python train.py --moe_layers=[1, 2, 3, 4, 5, 6, 7, 8, 9, 10, 11] --normalize_top_k=false --head_dim=96
Below are experts of layer 3 (counted from 0) of a mixture-of-experts language model. Rows are named up (a neuron's input weights, with its number) and show model dimensions 320-383. Each number is 50 + 15 x the weight over its row's rms, rounded and kept within 0 to 99.
Before each expert's rows: a language model's description of what the expert responds to. This comes from a sample of Wikipedia text that the model never trained on.

# expert 19
It responds to: The s after an apostrophe in possessives, such as Master's and Michelle's, plural s endings, and line breaks ending list or title lines.
up0:53 43 48 45 42 80 60 77 56 39 59 79 53 28 60 71 65 38 44 46 41 41 57 24 61 68 47 41 47 33 53 49 45 48 47 57 45 50 74 56 65 68 42 41 73 34 59 38 50 51 35 06 56 53 61 37 56 64 43 27 26 37 36 60

# expert 17
It responds to: Commas, periods and closing parentheses ending a phrase or clause, such as "(amPFC),", "weak),", "70 years.".
up0:56 80 42 54 52 53 71 48 29 64 75 43 53 40 70 53 74 52 65 68 41 29 36 44 47 10 70 37 52 64 36 51 63 57 25 67 25 60 22 54 39 38 53 39 52 39 62 57 85 32 52 25 63 21 31 35 48 66 67 31 27 55 55 62

# expert 12
It responds to: Verb stems right after a subject name in plot or biography text, split before -s or -ed, e.g. start-s, experience-s, maintain-s.
up0:46 27 58 40 40 73 44 53 34 69 37 49 45 54 63 47 70 52 54 32 63 57 44 51 16 24 34 55 44 22 60 30 60 26 51 42 30 52 59 34 20 33 42 42 40 61 48 64 30 52 52 74 37 25 65 34 34 42 42 30 57 64 58 31

# expert 21
It responds to: Individual digits within multi-digit numbers in figures, statistics and tables, such as 95%, 60 people, 350,000, plus -ly adverb endings.
up0:40 57 37 51 41 37 47 26 39 29 73 93 47 45 32 50 38 43 58 37 53 52 37 45 47 41 42 48 19 45 33 49 62 35 32 41 75 63 62 75 33 71 58 47 64 40 90 60 50 69 46 40 52 70 52 46 55 69 41 66 64 55 66 45

# expert 6
It responds to: Pieces inside LaTeX math and markup, trailing digits of years and money figures, and bytes of non-Latin scripts, e.g. \right, be-gin, 19-9-9.
up0:36 70 55 40 70 22 25 48 46 37 63 45 35 53 57 48 48 47 57 54 50 39 36 84 66 46 27 40 22 45 42 43 58 44 62 24 72 48 33 39 58 29 13 44 66 33 56 61 36 55 37 45 46 56 66 59 73 20 37 68 29 19 53 20

# expert 16
It responds to: The word to, ordinals and quantifiers like first, only, last, one, and leading digits of scores and numbers after commas.
up0:65 68 64 31 44 62 56 37 58 37 27 45 55 39 44 61 39 29 65 53 44 30 66 44 29 56 42 51 54 53 54 52 51 62 48 68 40 43 30 73 72 60 49 48 53 53 61 63 29 41 56 17 51 53 45 56 62 53 53 64 54 60 37 27

# expert 20
It responds to: Final syllables of foreign and unusual surnames and place names, especially in species author lists, e.g. Kiriak-off, Kunhikr-ish-nan, Ștef-an.
up0:50 47 44 55 66 26 47 49 66 56 05 86 72 32 63 52 60 67 37 51 50 50 49 43 59 60 48 65 59 56 45 34 67 57 59 25 64 11 32 30 32 56 60 33 55 55 31 50 31 54 48 25 29 03 69 53 53 79 60 38 17 66 38 62

# expert 11
It responds to: Nouns ending a prepositional phrase, such as office, end, way, room, level, million, birth, often before "s" or "of".
up0:54 41 36 44 73 45 36 32 59 44 67 56 60 58 65 33 65 63 66 25 44 68 51 42 36 51 62 71 69 45 57 43 42 53 55 51 63 28 49 54 48 35 61 57 69 67 54 31 49 57 63 63 65 58 41 48 49 39 30 32 92 58 46 48

# expert 18
It responds to: Colons after infobox labels and team names, e.g. Parish:, Leader:, Kinect:, plus connecting words of, to, through within prose.
up0:48 73 42 11 56 30 23 74 50 48 63 48 62 55 58 63 31 32 40 58 41 57 25 49 64 62 77 07 65 65 58 28 52 45 51 29 55 40 45 26 33 62 69 43 39 71 36 57 27 26 46 63 47 45 35 56 44 45 17 40 44 54 57 62

# expert 7
It responds to: Bare space tokens before digits in dates, scores, table cells and ranges, such as "1959 - Seurre", "age 57", "May 9, 2016".
up0:20 45 46 34 54 74 56 35 54 20 51 39 61 63 36 24 83 54 38 46 48 61 24 77 81 34 67 62 48 54 27 41 58 39 38 72 36 41 70 37 38 37 37 32 40 55 36 60 44 69 51 53 57 56 85 37 44 58 43 29 48 48 69 74

# expert 4
It responds to: Space tokens in empty cells of election result tables before vote counts or turnout figures, plus scattered word fragments and pronouns.
up0:87 68 59 19 69 42 42 56 61 62 53 61 50 36 55 38 61 26 46 53 57 38 56 38 58 32 51 14 53 53 38 44 36 49 46 55 03 54 61 19 46 88 42 45 74 53 42 66 14 91 73 45 61 26 61 45 50 38 73 38 75 27 29 51

# expert 14
It responds to: Final digits of years and numbers in tables and date ranges, e.g. 2020, 2010/11, plus endings of place names like -ton, -bury.
up0:74 47 74 54 55 52 68 33 53 27 36 71 34 57 47 47 60 48 24 99 47 56 58 80 50 41 37 49 58 52 66 67 66 81 34 37 55 22 70 54 37 57 60 37 48 41 42 48 59 46 66 47 55 65 36 53 99 61 51 45 53 58 32 59

# expert 10
It responds to: Plural and common nouns right after the or a in running prose, such as hours, figures, information, season, team, community.
up0:62 46 62 54 45 53 49 51 35 34 52 57 39 54 61 49 25 51 56 40 61 31 30 83 45 73 68 55 26 23 56 64 73 42 68 25 45 46 44 68 25 51 40 33 59 50 36 58 38 30 52 61 55 51 35 47 78 46 34 32 39 32 53 39

# expert 15
It responds to: Clause-linking words and subject pronouns, such as and, but, that, which, he, they, especially after commas, as in "but they were".
up0:70 60 40 41 27 69 63 73 54 79 39 41 26 40 49 46 50 17 56 76 74 46 47 69 44 51 46 33 37 67 53 63 56 43 61 53 44 32 64 43 66 47 30 44 29 67 48 39 68 57 50 51 68 64 48 52 73 52 65 45 61 15 41 55

# expert 23
It responds to: En dashes and hyphens between numbers in scores, years and elevations, such as 101–104 and 2011–2012, plus de, La, Le.
up0:75 63 34 50 41 30 56 44 31 22 20 36 38 61 50 22 57 27 57 79 46 60 28 73 69 28 49 68 70 49 63 66 44 40 64 83 40 46 63 63 54 19 60 34 25 66 53 90 40 49 14 55 48 17 11 28 56 43 37 55 67 70 71 45

# expert 13
It responds to: Opening quotation marks after "saying" or "that", the auxiliaries has/had/have, the S in U.S., and newlines around headings.
up0:35 50 44 42 40 51 45 45 49 63 26 89 62 84 37 35 39 75 54 49 73 58 52 51 52 35 53 52 41 55 65 57 57 39 45 70 36 34 59 20 61 41 27 54 63 34 53 51 47 92 39 55 60 63 36 30 60 64 27 61 94 33 54 44

# expert 22
It responds to: Words opening section headers, infobox labels and table column headings, such as Born, History, Personal, Media, Chart, See, Coordinates.
up0:79 59 44 38 35 64 43 35 71 75 33 33 32 50 37 45 61 77 46 66 28 60 38 48 59 41 26 32 34 44 16 46 60 57 27 25 72 60 70 32 29 41 25 68 59 21 68 38 49 38 60 53 51 54 64 62 26 47 46 73 84 72 46 61

# expert 1
It responds to: Mid-word pieces of names and words plus ISBN check digits, and the verbs is/was/were, such as Gro-en-ing, Cord-iller-a, "born 1975 … is".
up0:42 41 44 54 52 53 37 12 49 48 64 36 87 62 25 31 29 69 29 44 56 60 40 48 62 59 63 63 33 55 46 82 46 44 72 29 61 47 52 62 58 55 70 59 70 21 66 63 56 45 53 29 53 53 60 58 47 66 51 56 61 50 45 64

# expert 0
It responds to: Field-name words at the start of infobox or list lines after a dash, such as School type, Genre, Coordinates, History, Succeeded by.
up0:56 55 91 58 59 55 38 43 74 67 99 54 60 85 71 24 62 42 49 42 64 63 61 58 88 82 70 39 63 54 38 64 41 42 44 12 57 39 42 64 36 63 65 49 46 86 58 38 66 34 48 44 52 40 50 63 67 51 58 80 59 69 42 30

# expert 9
It responds to: Past-tense verbs and suffixes after a subject, especially called, named, took, won, published, and closing quotation marks, as in "critics called the game".
up0:34 31 46 49 59 50 37 68 81 21 42 66 52 41 51 35 50 39 37 74 83 58 51 60 40 66 33 54 42 59 70 65 52 39 78 44 63 37 41 25 36 54 62 37 59 71 36 80 40 44 44 76 60 49 46 37 44 41 28 34 33 27 58 49

# expert 8
It responds to: Second or early letter pieces of capitalized words after a parenthesis or line start, e.g. P-e-troleum, P-e-te, U-s-achyov, plus See in See also.
up0:55 38 56 23 38 48 31 14 63 65 50 59 43 62 36 41 15 51 46 61 79 45 72 59 71 82 33 42 45 67 53 22 17 60 39 57 58 57 35 55 33 87 58 42 47 59 60 63 54 82 54 53 68 61 26 48 58 68 78 50 44 69 36 15

# expert 3
It responds to: Blank-line newlines before headings or new paragraphs, and past participles or verbs after was/is, such as included, done, directed, According.
up0:55 61 41 61 28 58 39 38 67 53 83 31 57 62 60 27 51 65 49 59 71 39 52 72 62 30 33 60 56 36 57 39 47 31 39 63 50 38 45 29 52 30 56 50 27 48 43 51 46 59 40 79 75 44 35 46 33 23 54 32 65 49 41 44